From a checkpoint of a small mixture-of-experts model trained on Wikipedia.
Size: 11 layers, width 320, vocabulary 19604, 62.6M parameters.
Experts: 64 experts in each of 11 layers, 96 squared ReLU neurons an expert, a softmax router.
Below are experts of layer 5 (counted from 0) of a mixture-of-experts language model. Rows are named router (the router's row for the expert), up (a neuron's input weights, with its number) and show model dimensions 32-63. Each number is 128 + 32 x the weight over its row's rms, rounded and kept within 0 to 255. Numbers have three digits each.
Before each expert's rows: "mostly gets" lists some tokens that are sent to it at least half of the time. This comes from a sample of Wikipedia text that the model never trained on.

# expert 18
mostly gets: "According ", "iting ", "Despite ", "aging ", "caused ", "Gls"
router:173180135083165128141087097137058152144159126098126078190100175101197154103174164099098138127128
up0:114109141117116150127167152220103137118141113123124123177222120127156135067141137129097148105112
up1:125139104090111122142119160135162149136171112120107114129138113094121118083127141102151124135186
up2:120151186090113122088150120088108128176159113139123084131121129153185107120120140128081156036081
up3:147114125117162128113125156164155089137031086113160132118130188110187129197125115092153085137095
up4:146066130091114146151150070126105164200127129159156066133123140117080119109123120109122201105159
up5:115168140123098109144078100174145040082125133098145163100171100119129181131181089081103155130077
up6:141174127131105154037113107120113053155111114107163125104133089163090158141132138109134149099087
up7:112098167115114191125167122136103143110129114132178080139106116098117092102161142136150136066162
up8:148107127153083109043163084095138124079147125155087158128191119150128172147134120168143154123080
up9:140146161151129132144146148119131173100175133149124180184129141165109138114118149172149102116132
up10:163098099114115109152101093124127145114188128120143181109116100147094138093129123105121162153034
up11:166167131098108095120115068097169093119158091156052178103166110102143134138164114165140160124073
up12:060129082149097129116155130174148072153168187115098133125135133129064197150131236120170154115111
up13:148194130077081172180123087168138130142099081105090077158084122118132145108085114083124041155128
up14:143140124112104149154130123116146096149149132069125108116108166137143166180136172145114094154077
up15:197193132096098085093091076133111150136151122181153100093148072109161142143146092124192152042092
up16:109106160078102163137117116103109163111079140176186112134154124142099067075127143138117206159184
up17:104123142143176136153111115170116123126139130102131092101065128168176120122105165190124131164060
up18:104076118123093192138114095157157181164123133090114182147104121172163217093148152119157164173101
up19:115152168108138147164159116100129125105082107156141133148078134130088113139138134106105099163110
up20:102153142145149075122085141137127179127129184058112109180152116105129084092100154068194188188069
up21:154150110151162064156127112175156104134157148137096065105149081089116149132067107130142139166210
up22:179145120121079168095155059163146100118154103056145169120114146121141077125151117104084196115100
up23:198168121079095200134141133142169124132157159142128123153120111136132099115172160117167191090130
up24:111124106096081126124126110144081163158155065138158102106085163124107138133129140153180156110158
up25:149103167050105129176105162136180138147129161121100168156116116180134144139112142066173155106149
up26:186147135076133165091133150164067109161082144098078094113166167095176139151137080123137163179143
up27:139185112118123183167182151119165127121216074167113090135136143113144180133135105135126145100168
up28:111102189150076131110148157118078170111118103124064088102086081160080106078053077097136178152147
up29:086145173078106133121082127137127108108164171141061153176052118118065153098102138079106101126193
up30:180135123133156141137097123111144101139151131114139064100042109137133131154167148088108147142081
up31:150152089132083168131086048070127132171168122135182144123120134184117128169155160146122146104142
up32:130111081048149101148113121168124207143182160195116128113101107053139170134132148108080193138098
up33:099112069049137126090126141133109105169116148080118073144106147115141117095164142113132123143111
up34:061067139080104148139107115157164098167109143092079112124138179102113178173155135134114083179126
up35:151135089089082092118100103146153115127188091144143194116121145097128150133164113096100126156156
up36:156100133102147083107118082177097164131145151125153134125125151156113126080121165073143186130120
up37:105070209065174102160147067114170111093135115143134122122086152181137129108079142115125103212103
up38:172150147109083161113151161132112090120149136080127097067104143121095120156092167125142091150121
up39:128162135072086101135134109201138156090098143096143093085073196127073128136136134077123127136117
up40:143116120131131105119080067124078174174101048159193097150051178166115172115096176155157126073085
up41:192133186120094146107162161097114129091143141137104192108098131097132156142135165153150156169152
up42:126111173088127101117152100138091077105094146121146139149128108053132087082151152057117125130073
up43:163168105079099129174080122121091104122144107098134164084150124138191129107142122120126148107185
up44:127129099088082137152136129132130073114176132151105131120159140153146164121136147124098130143105
up45:184121183153122182159132083196163135126132120096080086155129140114169147086101144138099131166087
up46:114076129128112057170158134107110125118112125176153101154115115143136139107063157138162128186118
up47:137194154122159090139117132144135133167122141148148151124149114083088128078104116117145142193119
up48:082156127134076090116130075135101134115159112201107139071085156142157083162121176171086137099091
up49:117139099151125169120147084115137148100137148174141121161098121075119118134165176126102155147101
up50:108166161096126158141146080195091138108172113061155128097146168095191100128203133080102160102130
up51:116152130108156184144112125075072115113103155098091095147037142124117144090094126094248110115131
up52:157108195107083154102156140167130145061154091123179112160109140136161152129083097122125142025123
up53:115073076121197103132146031124103087092155187084105126111191126148079145173087114140181067165134
up54:125142106103165096173114099138129100122121172105137182112096145135159120141160100149110155163150
up55:117141086106095133131075088150155130130083188095110034124112151113133093112169185141105106127121
up56:183169133120163150139086090110138188164075128132150136140150162148114117159150147118112076104125
up57:106084188119176121140165045140130145134129096100107094138066159141201099052180143038096137167139
up58:145137143031112136108102069155116128178127103148171153151114024123105164127068130110074097138088
up59:102032149123093131160143094144074056114136106062106083107139129211131077114131158135154155112138
up60:112133072141129113109116094127109135135140136163101157094106137081183143094090178135133154134174
up61:135095081101168136134094106120139155150139106162136136098104121108108159142125112131132191116149
up62:167112173149155125087194149103148099137071111162075090143149155137169106103124149115223128090089
up63:186092100102202138155135123083139103159116184108104091130173104094087151138121134172076137178133
up64:115136114144123159181104102135078117091160058150172067161145190137123125152219146133119143144108
up65:163172098137146149151101116160130155130122073155170133155125126131089146137142166113102097127138
up66:145165145158115100137075171145111115145155156177096158115126120050093174145102108141157171118129
up67:108163142134174104120107174145123161074120200090187169099106135153130213184097131136172111117113
up68:120151141132128185186104126106085116096148121144133181156129093138096118149137186154089211117133
up69:122035148146146117088159090145157111119128182068158111118139138103146116082106196195081135083110
up70:116122196123191100085078113196080144148134134084144146131083123205150140119110162168091143164161
up71:127118129140159125134190144097127121178178108122152126114065122082099140109141155088118126071137
up72:116149161109103127163155148104146088100105169105160201118143092112144110147094140101121127150140
up73:144082135136126125088073091133108157211176138128101137111172101107141159169111110125079169155163
up74:157129128113083146125125112124100108185130130147131157098154148117142188121122144115079075138121
up75:122158142174095164097134130096129120118151118140092087094173102166123163114101122140126107115099
up76:122088158093075133152105075184145219085102086134146173103160110136098155139135093178118120083128
up77:100153119119113190173095097139178099093150178136141047135093138169181155096117175107131125122113
up78:131133162092165152121156077154121084084160111144172100107081179122133110114115095072073168217096
up79:155186109149079191126130149125138141128181169115048124122064115093142140083101124111171161180155
up80:132116095111102169170144135079109138107180152164152094132107092110123141069181225100134179195084
up81:094119147135157120208152128180088107132114129081107132111072108153139228157075140064079175099121
up82:109185126165120116121174104125112151121070147162094124172144145129141132167182115112113139163136
up83:130062130049172118154142130088105099143137207126105159222124186101114118137135122080173122190169
up84:138116158105136105066112162086080184099121062151150122088117121126154113114179162082098162105082
up85:154154096090085143085115082172156137107150188112121160054098091152128187100153155164142139110135
up86:125120124098156137115082128133128142151107149131077121056089141067159121101134175100121124161133
up87:158126147059099131163145107140113098150129148104151140157121076069162073119118161098087186084119
up88:083161131091183161099117117125164125136172146117089072104123122124146159138096165121187175142162
up89:152091111104115119085101089098133121143098136122134127087113111140168101131139118123143129115143
up90:114112114041127118105084135143166078087163109201158144169120091064138116100131200132139155066150
up91:148105071101153166144099098168186105196125138141100157131126120136120138039179122135153135138108
up92:161132137084111149202070128118095120179091108127118141133129125111107140112141136160122136102137
up93:103172106158188165134146094111161080110134151083112159144117110103117108079144165100159135085102
up94:209215185117096158119111079153167162071115150158110158124122139151120158155133098163072093142154
up95:128126175119204143068192073124154093149130143099204122153107168161161120053150140110138205089097

# expert 41
mostly gets: "killed ", "appointed ", "performed ", "involved ", "featured ", "given "
router:096159144098136083139080100161118116138139130112108093191132143098125179113063116103067151148073
up0:123141111104101119100165129100200103146143106089143164139144171143123197180056096164141115110178
up1:143159085157171141103101156056157098058137086170125117219147110158088199142132155117181108128112
up2:106152100150102112164147149143191130129113175108149133117166139101187148109092213123170017121118
up3:069124096149156125113079115141116076149184149087111188184167135101100121118111125107105090162076
up4:127095139143210146148112171134070114112198086093137085092131178105135132135165162091074084145120
up5:170059102076115113093078150135165115155167176123201109152119175151070089109133167146147179143063
up6:161142125152138063107080145119120125129060144162188143172165091160192150136132125057052110129109
up7:160179142066079130122144102134148103152134151145161127193125101168105142138121107187114154126101
up8:100126120138088119108102150125121092118142156109124165129177116104119139074121083120148131141131
up9:124145153141155111126073084157110079150123109078150131166176118165097110158148146081232126141142
up10:122107096069104087161137091101077137125090135128174089126180144114097158095099124108139128180162
up11:134194091097168103160084134176177086125165134132148127099153161163086101124181084135146114132106
up12:105170153125096113164117129194166160180099117097097130104149140074065091125134078158126108124137
up13:085087116105104111124156116152152093160122102123147147147148118146145191114118130098163134079139
up14:132119131074142127160091090136078134158090164160121131085186104094131080088158150127109121177176
up15:189077150126116107129189087151136110127141152096089147116164136208080114132116126110178157140095
up16:143199099056094141098145107129083098106123119135127122101112137089089114085104128108111131083142
up17:136161143141117091161113100187091124181152159129129164196132147103098126058199111129090123126160
up18:183133120098180115135152196127149127202107169110078142172169165091139132073139116085133179129187
up19:115108107074168095114138155113124142150158145125124087149110133122127148082123092089150140122188
up20:077159164114135170145108140103117180128144091097067122089139127102150132144140150111122132140112
up21:112144169166060121143163092141100151162148123122130090102185114113055102097073145125129166131076
up22:167195185120134105114141130122123171133119182164138096158095123149124113130061161129129134205087
up23:170097147124150108103094127186056172124109114076126143167111152109100140097089121122114156170139
up24:070140148082089180114104121113157086149126168113112151110193117114159100098146160113096151186124
up25:116174138113133131102160125110157074170134113153122122123142146160117156114143116080140133137116
up26:134179146116112144117096144155172225118072140176132156156164101133139158097120139125127128120141
up27:160131103172092153178103096132126170158112111113134078156159118174110178108146154120107130148099
up28:146148165138099129151133133114176172119139159088177095174207166172139088115181109094123148133136
up29:112168097109105108045088117146122133088131140095095141184158115137124102122202122078196111176109
up30:123089185099095172134128144145168152096148110165088107095127081163186132121130112126093056082094
up31:131127145112167114122070033120123113183093126133103127150144082125083136105082110073122110110114
up32:142154119117106153093142099163151096114114135170152115175113186177072118192179113145103138133054
up33:129163134130138139106182082109123035081144130144144190077110124129141173118137106121117130158091
up34:137103178116145119092124145103054123101135167079083172104161133143142143132161097109218132115092
up35:166139179107121164152123162134100082170158126065130075119125136195153072150153120079169094116095
up36:112130098122142113132166094099159120164137174161157131109171106090099142159124137128114160165133
up37:140104102109169156164136118133086113075172158182114118122140098125128143139168100095128132115175
up38:178130196133149137156129137130147131115097122176143114223134155105116161118104153115091146129141
up39:162163155109109110194132094112210132149154127195080152106179146113125184127100086099134144117084
up40:187150165123087133102144148127140118043167112123101076151160101071083145120169127062154136121116
up41:071058072125111096098099100164107121143151155038113074118074122122084145167129136097086119173087
up42:156160150132130091071086077075080101168139147149110180160146131138167068124091054094133107158090
up43:093130158111128086127128119100136153115132202094126168143131155074122118192083062084087104112141
up44:172224164095139077141143131124091148103089122074133100107102095169136155098196147066158151130140
up45:153151123137109134138108126125171110138155068131113157153153140096119151152132105148118102121109
up46:212126186076099205084083102136136143162151116123126135106123103092159143123098131097120118147078
up47:110146135093104143138183138122072132115102106116089172142132145129151077135066120133107078123179
up48:098079118075157068136099135105143165049112143148114140149193158097156213100079132119114121124149
up49:162122111106089121181152130151124149152128132087118109140101133168141184126131148151112148120131
up50:109122110135132130124122129097166127151143152144118124190115121134094180119101094068105115182173
up51:104133136020119087147135074125129100126150178118123073188110117123182182157140170095104144103118
up52:161085104135123092132108119103112180139055117093225122176136066098143099134049128142079108119169
up53:118173149107121126130156135148196080104126168133127111151129161118137190120122194124134120126138
up54:168157079156131072111101078181112141074155105191109161156144133150165061155074186071125122120099
up55:120154126070096153128165098101128142158119119067099119174124050155149098116143092095090170145097
up56:082129151089108128171117043091135104105146136176147168148082178144130099150100125111179095111149
up57:163157155065124115098076113129086133084128164168114116153109129108138170099150192077154150131074
up58:152174079152102139099139150150117111123098132191095117124133147165158120110108156069122109152022
up59:144162178117174108104103156164074115128173122170156219144109130105110113152091172088082084169138
up60:107113112089195096165178133169113116184129132134085134129161112115147107105124135093048135133096
up61:117158119095150117112072113143101107094125140090116100110143112069121138110144119114125063074124
up62:139061084120063180120120081143111141135121075090107088098136137061102102117125129120147193141083
up63:088168079163124098128127117101132094154135162139111129183136106137183126146136110074130094148101
up64:186136146083136156119128123137133059140134117131093103148066140106171127170141111068118151126085
up65:109102169146097094145164076096195161129060153128120092092109118083077115102060124113149076113129
up66:149173099121160133133148155137145126150093066070147122090147118130150123108138100109205128186137
up67:139084071127131100137077093119100165144135121144104089158108084099121172161098147115080173134110
up68:141186154084106134121142125137052080113132145138124134147085103147106200182142112131101159105097
up69:099152141185181167100135132130171141104199069156142134124087158131128165218155145119148141140111
up70:097057119098151117095073126146104116094180153111091151162129151199068122139166124146086107101137
up71:102125147095106095110134115152136129113121139057126098171178135103174187083113197125195106239134
up72:155173138116081123132112132111104108067079099130136134158167106091131168120126110164045133153073
up73:113121164113119127129121131122090141081133123066119070116135112161133106108106109145085106186141
up74:094119097120087082135079157121111075086182081172114107118155125128173151129128124081095121168154
up75:046179133081136154103098112115135151099202161138120084107084157128130137111131115135171128145079
up76:122195144163135145066142112180130168160181091123135109155116114111112185081144122203123060148138
up77:082158101106174138095108083153149158130132116164139114168118095167128166166090110131084116148092
up78:169155126100094103166073127194103151126123174082090169137055155131098203133098141117126139208170
up79:120091114132093124161124113193055131140163116154109131173106126190129168101182120129141107132123
up80:142132150088138081132116127106153162168126140102093108077129186124143106082119129106174138116114
up81:150139107137170171197125199156114110156120125070131122153086182067100098071099172076138078122087
up82:148121168127132172102189138089109036145135117097118129151161151116128171110134133158136156144130
up83:109118065149156191139053160155103057088165060145121139102069128112084115070106167055129163148130
up84:069112107116128119091105153149139134105100094067129160142135105120122178078135136121161134171085
up85:087113099072108158136111141107147037131145122113097138180118065143116163130158125087110099106086
up86:044106174076103172133144117059159118166134108142128144185111148150120171114144149042164094141123
up87:069177073120114117124091078125145160116154099122138119106154040097115141094140152103108085125100
up88:135143157101127126162173168114185069145145156145111165196108123077084133125117138107150140180113
up89:108122160129095027165092055168145106116198138119115115150115185087159159096113153089089157119106
up90:122168070154061114110146118143099198100136165176151150101109153135160100093129100171100156085133
up91:152115106090157146202156096089153022101132116093182169149130095111160216085133170153086115151108
up92:108122070100043116126112135146122088084090108149172131130183085110175178107093145106108128099136
up93:143139115085135100125158162060148118161103133148172141168101133152113214159156140117155104126132
up94:087075146107138097109120093111121164154095127127106155130110115128137080113106201033106149150138
up95:097113066096146117152123131170164118157138124114160147109152104180056149114094119126132133162133

# expert 45
mostly gets: "fication ", "Prime ", "ign ", "Yes ", "access ", "cut "
router:137163145104128133126145077118086161121131099127171133170143201093194154117147170070118168137099
up0:122130123109141122143116107123096132144124139124168159105157119121097178083140128092110150117134
up1:115168123153137080159119080086142119169137133083132168124104118138134184105131136165130139118105
up2:073154143105159099131123095108132173149157110086064111077130150079108177081121176137085104152129
up3:156139098094085181135106091110078167136122157103120159124191069105121103134178096140074127105107
up4:075126065139102166125125068122208167140112130101137068154150110126146169123109116186117158090147
up5:152156108134124121154111094111208113178168129118161179112137139127162111091115132136137138142149
up6:172162176104115158164089101192103130144114164118105148127125174137107145093167133106090148121032
up7:126183162119127128128123073180134110099138133187188134077190168150073158161152118139117100111162
up8:064068105098106074101087087113138145113164080133131106164107111104109101146122116078172131180107
up9:121107137090130125090149072142142196131115156146132121139130060142160133109117175106066162058113
up10:138115110139182120115130132117110172106141138123119089134070110164143133107112223137092140145095
up11:164177150127126108198151151114147077217120116120146162125144120144125175132163082081120088106086
up12:147157164137105106105236090093097121092119108144185107137086128103073151071133154067135100138061
up13:131088132083124162059093078084139167102068133102152131169157085168142135114123136199158092098104
up14:164162097139102088167136090106218147128228088150139108108136106117096059142115080055198156155130
up15:155144167129097095064143128102060132089171149182106112135116142134155151081068120080098117124101
up16:085149145129109081128172148169105102101166128129151169141155096144064138175123150129125115053078
up17:107182105105125132125135058099107170074136120152152109210105120116095134124110116128124141158103
up18:134117114086069108105116110088139120115148178084137160124126145071144125151142117132159213078119
up19:165161058155156125115151098154155097104095120134125142125161104111108134159112181095103134146140
up20:139120174113118147124141158129103121150154115112131087120137096149123158117158200111146150133054
up21:196105129081104110105120088063168194103150119121139098133090102171109151117182158079198097149067
up22:116092127113137155161140089071083098147144157160101108148103107099171067150197198113141092123151
up23:136088128120046158123124116085127096075178136132142160149132122145093163094134114108116141109048
up24:137160128186129152108159098094090135098149139171124128102140139184145173079096114161128121139100
up25:179140171159121086119117126130117116155073129062111122101093158158118122177075123148136177175094
up26:090138134078091118154154061124119172136124161118133105116136135147129152105158107101152114133114
up27:152135135047059126158114116129106104144158066135106087168112098077121110130139133107068138170075
up28:138129146132068109124119133110142108183109103108110062102170155062156169096143146091099177079178
up29:153088151117085130109163116173133130179091094113134096112131103098148087098157098133086141150141
up30:103129154154092065121143085074094148101097155135145106112129159094184134088168152125126151168148
up31:135123138093086092173148057135077139091111102153169124104146111110104110095149124099185123109166
up32:109122099143133114095130116141097127171073112105074154143168144095108157079156104151098135126126
up33:118172133091183164111121123132131120213164142058145182100134126135115173115150140093090103176146
up34:124117146100169119167188112168152086185119135121129155095178172138170121180128127092073143157105
up35:090118127128085107205105109146137093095175142127164141126127156087154167199116142082052111177134
up36:085165140088175171168102037117071152086121138104128153141100185088134139105148129121150082147091
up37:187114151145115221094113095132098150161125126137144074125133167140156156091086124094121114105133
up38:159134090196130103078095183145101141118128108085108073098139145105105154131158185109093130189122
up39:064159186122127152153159093139146190083097142096150195120146086154111117067104138093094067133136
up40:117192111115133131121119089129144112100133109144142148190131135167119148144111055034136114050107
up41:120184108129123136145159146128166086150178151103146133145148108145138088150085131128145160163080
up42:163140132097095126134124115115125088124123172122087135176096154093075056041137133083154157173116
up43:115122142144140100121192112134144113152164187139074140182145131168128149094132190041112084114093
up44:195156149126161167142170100114130089144118159140099147112139144125148073145150124072165172147120
up45:135176082160173086151147115098147136134078177177087108106131106063166120062132092106151120147119
up46:148120077132060132165177145115107206092119199164170162142116103148181112194100156106146091122164
up47:083111053156161092121106119121099115144114134126165194134213112104117055110168134059071108162099
up48:102205190141103128129174119159055179170105183074171079085114166124117190143114161185143170147184
up49:117107084137118120168130172121047170121115116126137118176077130172070109037171107127081164125079
up50:086113159155100134170188097125166135074113150144115083132126161077154173093097164051100090082154
up51:127154128110135107134071091094115171146148166070151139094126120082114159155104115132064165074139
up52:117095071111084027185117151140141119093176176130107137068097094113134129101181162099163112142105
up53:122142132130157130141092092144142137152085168083129111106101119085133131106131114087046147115078
up54:122108097111121142085089096154140127077121087120063132189155089111156156117101193098164145173125
up55:120172171144106189117135110158099161089100144091149154126058159181119116153173132136059133096120
up56:109082176079120129120109113116150201144102118121103134093170123080164204134133164073144139108124
up57:154122173098124105159102020157134140162119148100082110094102104144133159137154138142102139122162
up58:153151223096123183048165085096135139077086130199145107141097119178167111113153134147131166128195
up59:179131133126137081060129154151107141100176139121137177115131132146145080096118064131132137085124
up60:133144111125121137162100045088128206065109127119129138163082112128165111126085115111136180133093
up61:137178124066136140127147162204154122174126115121105127157182125094165098143185132104108178110108
up62:155072125199127119119174107116125182086126139159188126128100160126163165094114166119134115134101
up63:199142172118131148146104108134123167175190189134078091155172075110091174102154166176075143134070
up64:081117167089166093095159084139092143065146121135153061089175155140236169118071095065141150122087
up65:124134102079125102144124110090091110167136134159060143104134123142092090160138155095111117181086
up66:062149119101128130123127051132120121079113136149128152110132159094144134076125161126089128194083
up67:123184151083157134130081145151158118177200137141102093146107100129091153098131141116156103123139
up68:118106179120195093176188080098154116108150130103202159085139134108183149134158124111134150124142
up69:148170161110104123132176111140164166174191137112131118173126155154121103183162115134078127149180
up70:125200187107151115166138147123099140142145146147109158158145108162096098173150235148154164200090
up71:106092103135118105165102147108098119179120102160235109160123107080117115119136163081162098122124
up72:094131128103147127132109068138131140099132171108143113142144113113104069093094171140096072175143
up73:160137169140100156097152086104195200146126158134125136117157156129138140138170102140133119177194
up74:103096055111102067102130126139128153094142134088179139144108157105143168150095095162081103132131
up75:111135116120119109152144152085128160188118150104072188132118106107109128116119119060065134120122
up76:133098130117095138116120094120086184098186130090111177155101171128124108156149056163105134146147
up77:202147140154117126140116083111128138117120164126169146105188157104128134117114084129065160158104
up78:118155127140142085112146109110138116146140129094125157113090198132175114163153131131116112132086
up79:113148121092071150188102117162105085099152104108134188186133121109125159189133099082091127134079
up80:122106187139082109116178120111127077118135113136099138141135143075082161070106125187084147133098
up81:156104146125169097089122080147171091105078124140076129106141186165150100126137161139131130189133
up82:152137157081091121125127064084114129121111124128173119137088116088098093082160124093150203110124
up83:138185132124169112115134120143149143105118095077096133096157120096142111096129137150087125119088
up84:077153132051126141085166127115141180122187104110133123104060121163098155134173126143133101083117
up85:129092129109159123137124088117124126119135155153138109207157076095114166066141167083135094088146
up86:118139090135143117042146092079103127191156147153153143157118123138070175096103152130155196138148
up87:113116135064136176129062082159152203140082115102116168144118085142137101108135132122095152124140
up88:121108149169167100108121100100137089115152120149157090102166143146094112147139113117158194205120
up89:143116126129087128140128116120134114112116138095203147156063128106106181118121137171122158034095
up90:124114079093098152098182093123125095103147115104158096114128154127114161151104168128147071120083
up91:067179123085132092121123077151128147127143106127134140179201093149161073149152148090109136110074
up92:152161133140039121119097095160155143116102126150161131079143108094113072145126093084145116128138
up93:144093124103110110135125076095121174128130133161085125151128092146123106123157117052174134148127
up94:139089154160081115117153093152062098132124184096126149137152192116044113143144167185106168161122
up95:106165151115172138159146126134155069135128148133177069119115072156165166107143131112178127132132